Experts of a small language model.
Size: 14 layers, width 192, vocabulary 27648, 70.3M parameters.
Experts: 48 SwiGLU neurons an expert, a sigmoid router.
Below are experts of layer 4 (counted from 0) of a mixture-of-experts language model. Rows are named router (the router's row for the expert), gate (a neuron's input weights, with its number), up (a neuron's input weights, with its number) and show model dimensions 0-191. Each number is 128 + 32 x the weight over its row's rms, rounded and kept within 0 to 255. Numbers have three digits each.
Before each expert's rows: a language model's description of what the expert responds to; "gets" lists some tokens that make up at least twice as much of what it gets as of all text. This comes from a sample of Wikipedia text that the model never trained on. Tokens count by the router's weight.

# expert 14
Mid-word consonant chunks
gets: "v", "ag", "n", "ur", "ir", "av"
router:143132011118103137156157156092064139096140147152120074150178105115088163142124186125130143107116138148109182104174141192177122125151165176148147096089057171131094150114113142098166108145116139055115141113206127110094145088151123147172101114117087096174053097090123161079192151171143171139120142133126162120134110097119136159133100105092150141145069154118132072119111184133128111191141150149181168114155139078191135154128142101165117145176161169099169126140105128118110120141131088150165098116100161130118146165134146054097119101147140100143143099095038122076133098106155119118
gate0:061139052127141203105107088130096132168121153169111101121141079122093116144137137171160156114131084163127092117133181156107086115088102145165132226094154075128105108107115182167109083163137105129091139160153065084110133126168150155104111094136165102128123154166154130078122138076125123105106084163131129132105092199111166068146138104093113143136138175123137167071092129159134152151122148107066152128091081168124147123151115114122204061160139099072092193150180100135136084145096134112103099140121093109076110150061148158125206154151110104115107122165123134139112163130164103189
up0:140144094107116136061150113164135192161095130180063115100132107125092126151083168098153191113139100170169115124120095178151114182107129106164143138084153122162109097126155144172171174168090111123067164086168073136111157134146112186143128172165139081136129107123179167123101150128135132138118130092124158134091062128130150108124157134096167162087092184154123023204135143135161109196129130162079133089116129178044173143111127140106164124156165122133109084110138088139141085157128159124131153138100149107138128103119159174146148124162105152138109184130087071061179143110190099115
gate1:070109113162162126117113159135133151105108106186179114130100184111128168079177140141220156113148115124123155141167130113110120169051098129138093127099170109119216146060097128143105071103136055157154117106123185119170074060162115123114054097099092147099194129094159108201102102138146089096147171118140142148149148126171117158125128155179100164109185170107134106096178138087121126139194158125148085146117113117119145132113137127094137153122173148155098151158176109179158147198140174160099117166134100132146175154101139120085155128080114116138101132145136110123074175133164110166
up1:153084125068056105133140112114112167119146138098123084151155183091133157146115149137102110186106120113117077098106127126093064119182197131093063183105135135152147116083141147156080160105128181114094110105122056110095137114096128208119119198087078134114144103109150173105152127062132160203093076109121120071094171148104115058153053132176116102096146164132138148112113083121116141099167081138138114116089168080071144140199083141079074147159123117107175154157154095141120090140115109112132107113148101138148123125110042114097136112133105109125105136145161149140106156141119099098

# expert 58
Letters inside acronyms
gets: "C", "B", "R", "A", "M", "S"
router:129162097140152188115058131071110112120124158101181175160131132120126098158130048069086175128138090148105125112175139117093209132184105122124086075137164149212133141124114147122117139091087204069088155120136179068128107117124099163138171102125138143156129075151161170114123125191149125108137135159145106180131144116093168113127130142111129122142095115159103112121159093103117093086157094131128133137082096099111130103126153083137089128140121133179147076085121073095080129090059199143113116199109148091139121153128093115138160110100143146132140099066046161100143183132076147100
gate0:119115125189105192118123143123145041100104139103135099130111146106133129120118102098088143140108066127147141163129156059131161075106107077166117131116167108136084187115157125163101100145204151102138135142103146108179107151198129156159108148189154145118129074049102163131137111158107083107109190117103148083110157104144078072193087175083139131108148048139094103121177135113117160132121095174131097116181122145122120134143126132127088145176150111151094134116156103104088085141048169168094087122101099050132148061070162113126093158131149094151106097108156125085161127137113099102
up0:119134150152107170154082109109128075080116125142098068134101131117157167123108123074134128098124116143201134229143109084161156141078111119173130131139153109118078212069147169156101125134203169140135115153169125140191132074142101133125089166167132135125158111068147124103178124155122070134093203112162176108111163106140082130094114139145145158157159136094122137132116123093139160092130113182101085156128095136118137127181113106177107110151150161100148114114095123069057054146163118188137157074131108129185085075060124112152115171187119121136124124137140125146125096118062159111
gate1:089159131108153116097151152099146124201165096140129128113145172093160102148099115164153070125085180126172128102089104151078098132145125140092146139150176119120135117107086152115161084091140134145127144106109131125065097154136141120100141098143078118098112130095105044148148140112114096084157111058100085123070130099144067133141154124144096089108176165122150172176165085136093170162142197141110115078152149127111127153106097067128141118107169134171162039082068169103163112116197107172161095135158187155129131139139109122064155107150124188119145066232162122157119126156116122130
up1:124158155115084175128171124123138110102116104132187132165126150133153055147187141159091113108086181156095125164078113095107125163086142122064098079130080166112114136132115179111166124097092118138151184117147193135156135151074083126139123115114153142100126079089150170130076104062169105152165095023084152132170083160152102156070184137066189067133146100136097107095099104069120133145150109079142101125114128148058093142099099113130113086135145129109112114101155092124140112152147131159094075163113136106136131071171147125139106129124139109121187152158184114150102064144142172086

# expert 52
"to" and modal verbs
gets: " to", " at", " from", " by", " to the", ") |"
router:149130205141137147155118117119132141105139069126161127179120071149139139163143156167120135129172141139105132136119117113149225130134108137120129107109160122132161145154089082164083099115139167157141172110152080147131185090103132160139163115136165146098199154134120105038139110106150091165165107140102107064129123093068110139077081125145145128115105068154111145094063053145132099083094181136146187146118136152197099097116095146119092161080119044163142133157134094151131164143112138148111172111182135147082145146115160124184159104148074185137142136136170087090168184173175167149
gate0:112181099123100105164118164074172112106165117149063111136132142128065108102142192158137187185153113107144145113086142084164102135074013099185117130182088092103135055128077157145160088095068104153112063097146132120146116145108137124122116149121139116135129089159110103108089052179154133140072122142108122135134101094150098089160125125121091169156074115134145142167123147107157159119142094137190180087146156122136155122150183048190151130167137140061120107164096151108132149158110141161140147149048168123126117143127129101122125137108156105150132115156154132092156166179144075106
up0:104177130060159148152118126188097107099133124104097106081057088109050126145132130109157092175134137113135152170079131111147103086106102082162117156179131123099134073152090147088139055055112143122130044152110147145070125098108116131116112141146134136118104083182129167136144106143085129148141125195132144139088121122211054142140120141126097168146082134112116117128129149124082146106118131145125135103153164139172127093165169047137134144176170117085148142128032152135146122127095159133108134117059152140139142126060104127142150191134113139150054166195135166145136176109109100105
gate1:122127092135112149144155119202124065151114143141135141123127106129129152189169089107200092140181062164105156142124171115142132144124138162136106129106033095101150053116114158056144078109095113159116186160094110109121125085112132080169155062129128242170115066165129101138142141112117086129137112143100098118088138128166071117134117216107120176188127111112147127113127165131139112101121123139127141087139154150142162138166134134089145144146135157142136194111109172124101120125141182153152079157135089112179130078126108101103117182072080085163117166136113143121104150134099049109
up1:083135123136143104045131128147163126147134174150081213172074115106157117094144114156097132133165116135168105124196096144130090150158173116104117076166116095091205118173115156149127119087177143124132111179108153127143179121098113068105190121130138169150084098145204136164127145124099197187088156130079134128117129169153153136185137086136085104110132201065108112125135141120131138140155117135110105180132113149129115081116143123127134125184172138134117119069118127133117084062191086148126129127104091132168110110152076125155128130106086119142146200106105111225121095111112120061

# expert 55
Vowel word endings
gets: "i", "a", "o", "u", "as", "an"
router:111156069106131151113129117088158150138143134155122135160091198077153117075090112165149102128097094154074112135123123165162125102113133082074132126118108181112141142057110119150151184184139116096064142104153135133098156169119080141152149113130131109164084059139159137100170172134173148127167104146097164094145083083132176049101152130080168159134116145147126099147123161102083118104089047185137151099080187072116096161150101142157120138119124180124110146145118142140107146114162136124113105181135159099123148122154137129048165145139151141102101095138000121149182126070153122107
gate0:090162100196150130157135106146155168124112095101102170046082125154043181168131182145085083145092148192121125158197152107145133155146134132107173123135149131100156156143182137100117034121081145122160114120103161112148095116142093120125164118110123115138159136080148148115127068067124135051110108049143120099114143141184101160175141100140136056140101146106116125119100145133086059105128169143132138134135086105120158115162178098102186113126159121121118111106144212158141132091122074134112135161118097093134129160180138189098148106130119121155120159148102180114140153060145138194
up0:110127117207127154141185109096133146148077099146160106129109128173110150126190156145124096087100145157132133154100156133138127161132105083153160098169168145124130116117131188072153093171071185155167133117092148138114089172130119102113120140119085119127127070096149131104140150115159123175087165049143102142187160118203094133127117168162071143173128169066167146130148141103110132157178158127212103089103080119154124144177132149072142135128188161063178114066087132105158140150122144158125052124129070116113148142123128173078129065078096102165089129114171137139127142068119107150
gate1:123108115112123138148092072155089140118137154120102141115140133192100126154089104107051114147103147061153116182100141099112150110146139081161134182103176175145111164117159132102137156125150195125105128139131145145165130082093157085163059182138181133147183132122104148122150073127192037121096174183118150120148075194184138114144125133168153086144103161112085052129149173161109160089134139128132195086155148111145145117117142100131154075073162151116061176162203174083094076116114126146121134090095135157139149122120139166149154128154108147153088154126099153150096147083134171104
up1:112169121129085176181129129164111100136168135069128185095111133090104126075161163121080138091083141117150118147119125095151104109089152116184090177077255123144135182154106123156155114071167170104140101090140106076127150094058178146170112115175144113152112084122136140096151119200202131151118119123073175131120107142140094106140102084216111157155161113086150100078118113090131139103128112100132138116136155177117105145149123107135159115145071169176138145070172125159165114102105151151117089124176151096134135124157080092136164109081108103124131118182131170084093094125140132120

# expert 42
Auxiliaries and possessives
gets: " to", " his", " | R", " a", " an", " would"
router:116167183082126176148082084116076147114124086107144131159120085115155120186133168129112123101170145140111130122141093149155170111162119134172111112163148093163160110157093125193072098146137134181099186101083080168139169092090131149110176130166162168172163118141161104083114087101125160165115119149067075119137152146092124127133059121173117130113124096104107103122052092131164133083125192124169146160089131168194104117071140146095119141145079069109099106179159132109165118148175103155091184125177117167141124139093147120191156138109118199145158156164156129104154198146189134128
gate0:167090130107095165128178090098117164191112134085177143063093115116119163120116152146141153133102108139127127135076152164162127049157106150120109132102137122115163164085148070119194133186118143078141204127119114139129060192164123148152142167124061085141088139160083170085133179165164147134153106127141118089090161121134182155056119105174126150124196072162153075145148102157107167138193155156085134131178093168171110108162096195124095137124069086121148112108136138124088143179113109148144098132105142095124146168138127139134149105108171111146096133128117155138121099155065202136
up0:166141114157093189185148096130087178166173118108121152096109104167072153133119187114163145100075127147112136127133140155109141083171097132140136136097158101114109040130120080131163122143136106093073174116170092094170180130142095190128062182171111113085134141108116146102130152172127125161086154088152167098092134131145156112115111084174147091073166096165136120110095107166147147111142163125116176195155093160096108156156150146112089150154115099150079147132116095148150123186122170099127124134104154046100136114078136127149201098154119205164108090147138138107118077131080209093
gate1:114138133108171163100155163114156045119096162130089171074173158123147129115134077122108075120114143099140091117104152089202122157112088133146147115193151110187159079111120149133121161124137122132134143110132137100107072156173079186181156092082095133159172139090091139135093100158146126130106121097129116172069091137125156121118121161144162145158105206053179083066092174143126150156107133122098153083134083105123098182155132106121145079131192141098108193131214092115137110126105127092150120101124131119176110074133124131111199175105079085177134113148153178129121132090119073142
up1:145144137127154088155104110108098122042097107064152130114081114093124145123153193113139127136139102120160085162084115138161170151151164073150142171174156167117195137060112064141090162097131099155113141128086110152100161118073087122105108172100124124107161123094040165108100051111119102135106072083118079186141116129156135150114120152113108166097158058163168107123101118113126148114134176154069144126086152134152096091078117106133136060111076155090116105116083117108130070107151078101176113141139131164170094108194141103161156194096089112113172145154137109155164147152131100135

# expert 50
Slavic/Central European letters
gets: "z", "j", " V", "v", "ov", "ik"
router:161090071108122164149103102088127145155148140086125133151137099134097110121115158097093099109150137140159203120109160164124103131131113105147153148114137134188098134157145150094131128081149123090094135147183134097138149059101139127163073126135152142176058106117113164090181103126109140085175069074121109166104142074184154124073164155128151121137098156155109119183151131124115105125107074174129169130112102136138146106119161085170106143153108231158113085082101140094078123097131108095138160186145126137106162084143106126151169137145148147142152135162000172088177110090174163170
gate0:117136096162117108184132091079134138130147155098096136129155121131085165179115146099154132125087139124122178184130154113126087117098074072161151149146180181127127095080089105119200102092151152111073082126152082081125121128049162145164096192150198096117104087129073193153122124176108119146144131085075133155114160115180090089136087149149139126093113172183065168075152128102137150167141069154142078094161101175133108114134194116085058170107113081141134083105128145181127110154107121114138126118200103126085145128129173098132137147141141142173171100114082118107126096124148095122
up0:131182177126135134092113185132111071162122110120157106114157170157130104076166151111134170082074113117122095130126163145158171077108163183081117156068060069132104228145188099129139122164122101069153158105076101106110167142184116124149177136108074185129130158125140112129152118159161156117124137120146100120168093165095134180113186109136138090137134138151150115168102129183100113121131219133126179176098123174139180100099104093152140115116172157155124158141162127142154122052151134163152100131054185121160149108154129160135132098143094133139099194155177161114103116107089118107
gate1:150093120135125137125131151122104167196114123075096175093088154107064111130127161131122104080172141194197123060119138102088120116132125154128151176118129136185088126118171118145186139122161143109153138167141190082094125121071112139116084128122156060138130186148114093129177172187145139099122106143119116163140133121141075161118152113126209100158118145112087113161115076092154124156113151062112146124162107093140109153139179170072109165129098162199124060145097151132165187130129082095139155138172134125100108149042090210158076133167121147142136125145072132117167156122112121097
up1:161096107169165188160107147117097129183073097131136188130097178106128136102132148170115081141138183163177131119181138153154085118125090149157180180127089116174170138129129089177145146138130132129119161119104111087104139175090087137119081106115159117140127186090168061148206195120149133116135089126144101078116171123122124089101115131145193116168132143110129149102090115091094083129087150082142155174118106052142147151148161191110086170101153135174071091156075121131077136125111137058118124142120113145125100126106143244131077144153134133136124054156108144132117156113127092135

# expert 24
Foreign-name syllables
gets: "a", "i", "an", "in", "o", "on"
router:153101069099108157164117128074112121134137122166077145169101171110122134129061094150118100145147120151086111133153165106165139069144173084091146145144103205131160161123077132138069175143121114126084089127151147146097168144120101123167160101135125163148056094163118112074140129144159131142130101144105108145106149087121195098083139110149163114130139097167147173106153128062047107121127067153091137126084142077078110173123088137149091101120135182097125116147133128116083160142166066125151113132124125133125151129136090172059137127130142146098150089126000120122142084156118132118
gate0:153093113082117124112145160123165074163144125131076168139128158089098100133085145134117149163138062142109144158126133100147179101075150148117119095133143069136126099158051153127141093068057124127134108142064138075117144161114070186136152141098154123119125172104135055154178124085182121124115143140125152122057155128071092141159110122098136113104171095099125194154097095138111172095101082156061086123117131135094124138125115126098163090189124127081100177123119121081068130076128121114107191176097153077154173162079115097100110144090118103092105045163094125159144102078122126102
up0:134182111143072156093133141085153128132113112119100096102124100098143135119138145196077073196138140152125178091152170147157118206128136070141122067158122118142070159083160171078101160130170201170138124124180133116149205126134092143154115110114188139140131147098090171133072164097098128113139102077140073053116136103081118133098198115144138139165125134142121128127121113143147175159156132144153147172195127108092091146080089166123114053144092093142084111132131150112085077138151118085062178123099144158137131126185083117083123179155135118143125143129154165134165114078115157163
gate1:163109130082154145084119117173091136156159238132116153128114135132071118131137139139158125130068148133150088089112129154132130154146111109125092130153093132162130096132132097108107145085172159115132097186188107125136069089086137132108102162098135139101152103155159109156188136216124089140109094063129102152136085083145101085128137115108121128164106091132143149159098103106131137103117169146109183047155116106167118135114127004135099112169144127111095124167077135099145064144152068093076208151106121119107101121213113116154122174101150150163140108171104143089185124092136096111
up1:111118135148138124110102142144143135084104098118198168082120092079109138117138125103131155138071105109152124123141110073142113169067138110188191166129161079141117159138157128139102124160137062052124148136098113121150099112121127130149143148164178119142140158093065108125063087122170108162168094176188111143095133128099148155128113149155087089126095172128107048116152107179175135210136129120161131150186090142110134082162153146107099127089072171175148116117184119084157164127108132100142109127119177124154201171090128103149109140098084182202068146181139129136102152170142179080

# expert 41
Sports schedules, institutions
gets: " at", " E", "S", "E", "G", "M"
router:109122145163173166109059104051175150126122152106173189095114065126159106099081125139107194094129124123068138091099166108127193108109109128112118148138163154201107137142129048106076115124139131139123146139142149108137160052093132123126194084085191092168174129091119135120200124084168121083163157099117150152103126121142099142151147178158151118158097106145133167111094131145104112128085114078109121195165122138115125139154109120145115119124116081144143146116086070155178115172127175137069076146100114132135111159126080154070129089116096179126143136063041155132155135113166131153
gate1:182084112104101157160104156143101145121144132110063170113084101116174166162129129125110055145108180197139082177155182119119115148091164164120081101114107080098139107045107137133196110155128118121088119112123174146103140150102088137154118160137127202123143139056163109108055122147096122138117087139130092102050128071151134076071107144146122189122146153065151088126158076146132101135084123159178129180150095184166130107132154140139089078129121142131141117172152153159101108175106077106141158139126088136106106122177180098115113172107148055138107141126109110079097170119099140146
up1:155154103136099113126127109117088082107144122168108101095181191157119163090113076143160166146098098108120152178075192162125098093126091168104092067103183147121099148123098073141165146131115068120107186034117107174138106136172123085129158083099100154093117111161158098130140135182099124122171169182098177116118104110130114139073148144101163172137105102181128105136098117145081137167127148188115153089113100176140185166172123116100092114146174105143114131126113164156072108118084168094116140093136134123181080079115145061179181107130135110151133183093091162117156086125155085094
gate2:175096105104112129140179132159168139052119130109150110130104102104120140112165103077122138147102147168177098164127184143100067110133124086143102149111121124113189134114150195078169197106116107141150112153162184144154165182132160101102128157132167137090095170084126151110136153120114152161109069150136086182099170162117115174134133087159117125105118137091124012162137169111143112104167093163082102122128136120089118098141132147110128153153044173158142139162149164103134122085197092125095115218089118185116155087135140158169139121107116088058114122111163141104116138186164147080
up2:163124110132130159135115153169119134125157132119133090142118099130153107136104121178105182180082116112135149131127163139123131147070130064095106085185168184127107088144059102130163116161172141128152152135081123136122070184092129219093109164115180124099119093135111160162101099127194149122102160131180151208146088105131113171115157193171137146114118130124159139151099132123145167131114145191138108075180127114138062044125090164145123129113094092121137129148074134124111172056170119145172108097075136113144085118081091144124058085142165119142094151068075140134161063128115117161

# expert 39
Non-Latin script bytes
gets: "2", " T", "od", " | ", "°", "ed"
router:197140226110097154117107122133096129109096090133134159173105115148173142149114109141138144067122173127105116090131108116203174115171156107148112111116164087120145129179086110121105099104134136166105164126111083148133194089113169137112200095149191117156189134144146125118106121139103146127128150129094122107137164122065079174102122129137101133121127102092093141104119072148139115082102137084117151173122122190183122055106074159132149178117129018145158095126161116147179122144158129129132153076195124192111161132100138129179104096154067158156107158139185102105123177168175112138
gate0:094186088150097152175118177122122099165085146096128167114141083086130161135132083091112231145092109096189071201133180115115076066117101121117163116114101167159174103144077147161168159139044103111106136141119108130112077156112135178121126103100096125149130165172123132172134120101209103192155102131139162135118110132150136166135106097135166148075147148109141100144110191121191104132092145165111132144151097148168118105053088106128117112172118159154124130116125142204118145130113088099154135158075178096125182168182163114179152112123077154136089105139096115139114092113148126136
up0:137108117115132149115096161125100088115087080145094192110128143112158119116130156134153175118126126103109076090094128135090157139078101093076135120154169150146157200110128086198176102100108088118185145114113170083131101137130074156073118141142120074163161072137107053176144095092140129166145168100118131116140092143179071156148120089154160064118170139116139191086203153105203164124131101168052099121147147152154145158139126114131110199160153147148078118089191137165125161102106118060104135113085154122086117091150158158134177111139104152133069103155146122120179144141105097110
gate1:109141120146134135117111138145107144046097196179143122139177124145133122146096139096126104142068155129133122120089096076110166162088155131124175179123175154119135141098102116168161159131174133135079159115105117086130100190077166137179142146126149126152125058126096104087169137105115101153198077120091172144133108075165186075105142133042089050169111132150136098086111094115100132159131175191102133117180133078124127157107147127080128114120119169122237152110120086124143100178154132161102111122163104111087164064071148095120093115145156139111110132124124175143126076185134145137
up1:064159116101086147114126156102083096087108059144112066121125176117100210163166150137110161069130125124130143076131184101154133109100126118120124190089105062135159162153093117154120153079110143099073083129117095129160152152140078101141193197123131065132154154150165173175125109131156123187127130105106110138078180136087101123137124148149111213083154137145114164170184179082128104136138122098091106170141128187103109068091127096138169132129118129128117084145216147152155099128137107134110173163128186148096132149124179099124098136078131082092124126114120107171133098157154102165

# expert 57
Lowercase and capital initials
gets: " G", " B", " H", " F", " W", "| "
router:040156050132172142181072084095108136132110099088115088184133105098111131089091186146056145134107153122141211110180090161157120124099139143162144114166129107139122126131101152170109124142156170129154076151127097132139157074099150143094096093142146157173059078100161085106148119094101107102126143137133134193088152144163138132185134150146159179171112153123139127148109135137126121145163069151133130130157108093115171103113173098111150064088114152167132126137126205124156148135108159119141175153118117121168128153115112143140168146138142124143107116122000150101106081104127138115
gate0:153101139151109124095157105118140111099182111126158142191116078208120162114118130072176128127101178165134135194124091101143140137193125135165130122114170158156126143077130085125136121144166107134151115132093149157136149133134172101200089118184169167130076133166147134152172154150094129110130088091096111132135124064174136130117134149064156103162162097111114141055091090122109196090069097069165097154170152129117122107102109104092117122091131115145119151115108160098094111203103052085138114105126100070111081107165141187214091133127137087186169154156084113099155091102148133130
up0:150141137068118109108136115134108169064097122126123143081142073192066186130147156163163135092112095166127132178098105117080149141121142133145129090110159169147142092116103075116092099156116099034155129090100142181132132111106122150095234143185163133109111100158133100122148137149101189133155120109147064186200091132132114128200106114120142060118105184162122094134144168157125175139180181177123053181146139122126146115113133096112116138166115112128124143095122155113138162125089093121142142151086110136152091114150113163168171139177084105138127190157098086145191158108102151094
gate1:150149133132133188205145181124109053079133150134112151128091135154114082140187087162088122148093136089193122118111139064128067132142117085114177150129121122200083121182115108112142163109158122113096140099144125142160113136161111108082103117130138097137096137085144125130158150158127108080098097163094181150118141059140118159162176150126122164095170078093135167145110148067163083075120187075179130119110121080153138175147175140164132093142164150100157077133066111135114152129111132192122118067143100093047156098110169138164124133139093146109130162103157161150172179127102156194
up1:144178113079065105164126173169113155116138107130171144059134100113104132116196101127112096058091095105127212109109145160085161123146113095119141127158127132112117075128126130156101135124154108139147113148162123112134141129142130140108158169163133127083190128149135064162122084168142138123126149164171182198116150146044163128079119117103059122093117153148200073085171163102108092138144142133107137108116142149153144183146158125148160173143210106096153137185142083097092102095180069141090130128109136114102071086133137107143159155048072147110105131106169156144140122096066113092

# expert 27
Capital name onsets
gets: " H", " F", " W", " Z", "- M", " | H"
router:076170075143120112114070112123066133133133132109074100183166167071113133093097136147068092130113092110150133145158142118134089109095137173128134132158130110220103111131105109119153133120149192057134119159123137103143117081132098190065144128112125143186113134151106124063161109108107118111125092171163107191055127071141130121177144161132199176132133178133136125136152169104157147113086085170117142085145142102110105135116185105170092087095060161162131078119131191083131106158099144134140134108126117148198088174127093159135129178154120118102093074116069147113160100086143158167
gate0:112137132120154104155133130134115079088110125167150078159109109130105092126132156097148061102144104087170191148139136116057043134103151124078107065071080157115135123118113117144093145110101126122212101104125138120142115167135150103185094188140134116121133157124101158142141143102152137134149141105137193050128131126222132110099118121157157167073104159090083128128161168122153097132108153149140103105115094078158126140091157128097130118159163120047098086126090074102084153147122115167134075076069120132121187148079206130162111100134147115090076099118127106058155057119122113152
up0:126097127130110110162095133135163099070098204154148118197115120141066123161116159118106132128140155072177166139121112073098129136147123156107068098077088170071098103147117103152036125132123175077189114119174132093122145099106130059191115100163218169122129122118130130115127130089124111108109118075142106092160124136169167114085159185141172130100102126100136165123161162114106112121097175147155077196117078115072120141109130156069110108126146139076073120123122115092080196163098143116167107137152097099085164149137198120128120120162179103156128112130073165113141080122133126146
gate1:085130108134047138160107141130143114128134112115113124117158113097155083143094071115140217150115099162174188131079112138124099062125094126105110127142029158128099187111127194176148154164169118185173118130130098098092087136091116136156153132111148133094111152151057133118078140061098098113160142126098128015125154120119128096112165133144112112157101157146135111202160105109144124142125118139134122088197132139156100126064136198125149128119093122164132121091102160180088147160121064166140131190109113135061139152149202146130132124147113140165115104106086119106152161083158144132
up1:091149121119167118130103113115123148181068137185130190147151159134107205114137174121105083136112178122131074126154103165122121191136111130183159088143183118169132061182149074097115126103085143147157092081126155154142192107151164106148129134144097105173208062161151123138148142168148153156108134139117172174107095118125083096185106098114132107120116077070156110059063165160117126130163152113129113141057168112105131098149156083115109151105145081097119168172165134106153095080113168085141112147177113127155123106082070135136136120133125189087086154140084127100105161114133066126

# expert 15
Definite article phrases
gets: " the", " The", " of the", ", the", "The", " for the"
router:085071109088138149177124113119125087136163115118121148108088121151067160054160109098122080102096143085113067150173151132126138114109120146164103144126102090139191163083062098165072107108116124103097135130117127140085174140119091132112126159089146103076139132104124163050150139170090144096153134123159147152086142103169210162174157143143172089175122111106144146208153193118094138157175099138169152108128076103119085161103189052138151139146131116100147109123121116114125120183039147083125149119051132076144132101135131152115147116096129135143072116084069105103141138130110186129
gate0:159085113168117115088186128139081083154145200123147129152123128133158104118120120126193117118134122152112162150130130141104147109124101121133170140125093114179062149103111157138141055179152116121123147087113156128141145123163181135151127097157188155131131135120162148176118144073101132189106100211167096103180149112137126185153101134132099135162134193157108129126111112141105109087151114115090115132120138089096198073125116104184190112146132143113075178065156058095155163101147121074233146141140179088129121123194112082134139097091106096141105140083062107078183137148138165125
up0:167064147179132199087119143146129134103114153130080118130112120142082091107096087128108166084114112080162147102126091158052152112121132110154124130146137137153075172109121149179120086138180131142075113141160184152162167130175124120166084114171200142120105178150222091179116150098071139141090101191189107051149142125149100168107146109165117166128108146138106161088119095116077107121157097152115119091103112120116182113103133070126097096154154145104091169099158063089162156119108098128159142096083136093121123132141122100128142101052110077109109182140124094144155104138083106065
gate1:134154112083106119148117071123120146117112085176121118117141105168173165079148136163142165138165134098093213122071127095152111179102131168125087151089199122102143099145130137143099126135143086157115131154125099161129070145141146123057138114122156182148060144145159131131140126156175136164151166168117108130137084135140157148108098137072189098182116123177102101127167092109131229123093145091121182094107105092149122077178134180162155170131086124114097130161113129061178155112119120128116127083097179112162093202112174086169057127141092139070138098150131145142120101082175156166
up1:124189148155105093200173069126172102157042088153142167126115086153154140120100108104169167184102186106090145124133200108099164165092123126110119174032128131089109115100134123151141158148092152058135115161105127136154136123077126170157137076097150097066163189075131131133111125106125092123128182125139159088125078196125143133164164128070124154132149089189060170109156135153096128192161148131097153131127119125119093170137168169154162139130122100117125142093114181124129118159141137198126124134137148077133084141085125122129079139136099142104157118122109119046129133132109187102

# expert 2
Comma before appositive
gets: ",", ", the", " is", "),", ", a", "s,"
router:055155089123151123120097130151133116165170101123100134082173158114136120056164118131126192127103109117166137122218053174143133092115123091119136127092118105138185124101084145158129167158166089092115111113084136103123202146137142095137129144118110114129111122104170086157084131151106158164151101150137143200094109131132179084165145123081117123128104127048104122131112178061095121164163055121181132061088185053126099170130142127189118087153131101147121101143108160145148161103159108131102121185134175124147190100146140134111104141138126170123072144096083150148207145106165152119
gate0:129113116077120128096131101158133160088158096167098108151201034170122168102113174120152136120181142080119185179109125048142091168130098145148115145179157127113140091111088174111152120175127121159100116116151134152143136065164131150141136145157056115145118160163137187114156127158087153123167166121126158121082093090109094102153085162059164138171118140130142075107128134113182161141101152126085065127129098095148042161111172113082142115131082098083151104135106132081116134175119110110105093112097092104181131076137129172104111139059112078115123116090110073109170068086152110129
up0:094170130199086163137095117083170099070073152130148132128139171197091115120105101151150115137141076084173082161162110146106061139127064109132062152106161083129145135107142144142069104076111105132109071142102131113068141118107124114166105178149125157134145125203133140140127173135141160164119121115139179058093167108149085101134126090163070153115164165091116118118158157131135118149151113111109144100108179075123121193119084125151096093182136102150167146118050045080155161163158080119136087186097122141088148139069155117116134168163119122088129125140139153133097157123157078147
gate1:124085135140131130113160184112157144102177165149147212171104097102205142118143146160097136087126120176152137108100097149125108173156112162097114048137114118167116073111140108189145162131121123090116126148134123122076118035152075186128200160077169182148152159172155109161127104082102139123141109137101075156169131145172146125186121155163154103121124142170128103150113201125117139155100108125121123181118144137159122110083109150119155185134109136112134077126145078119128159080120094094125113094097149140128141096158114063154113090154112147111135136101074084161146176211166223130
up1:118122117156119132166097065123121088163187119070097064006158214131115098144119111134091114142162152087142113181112123131107123145087110143166129165141162109138110155149127159096115152080158145148123112117094151095108130161104155123120109120171161056125125117143085145142172210143106148124137157174116134138080140135112123108141173103106119194130173153119090116117103070092151128144144185084148116104170118072125169144189164095178152120121162099163115168170095149186115109158161109180127099179100132073135145152066086134107152109119125075110091174127170126086117155080087079123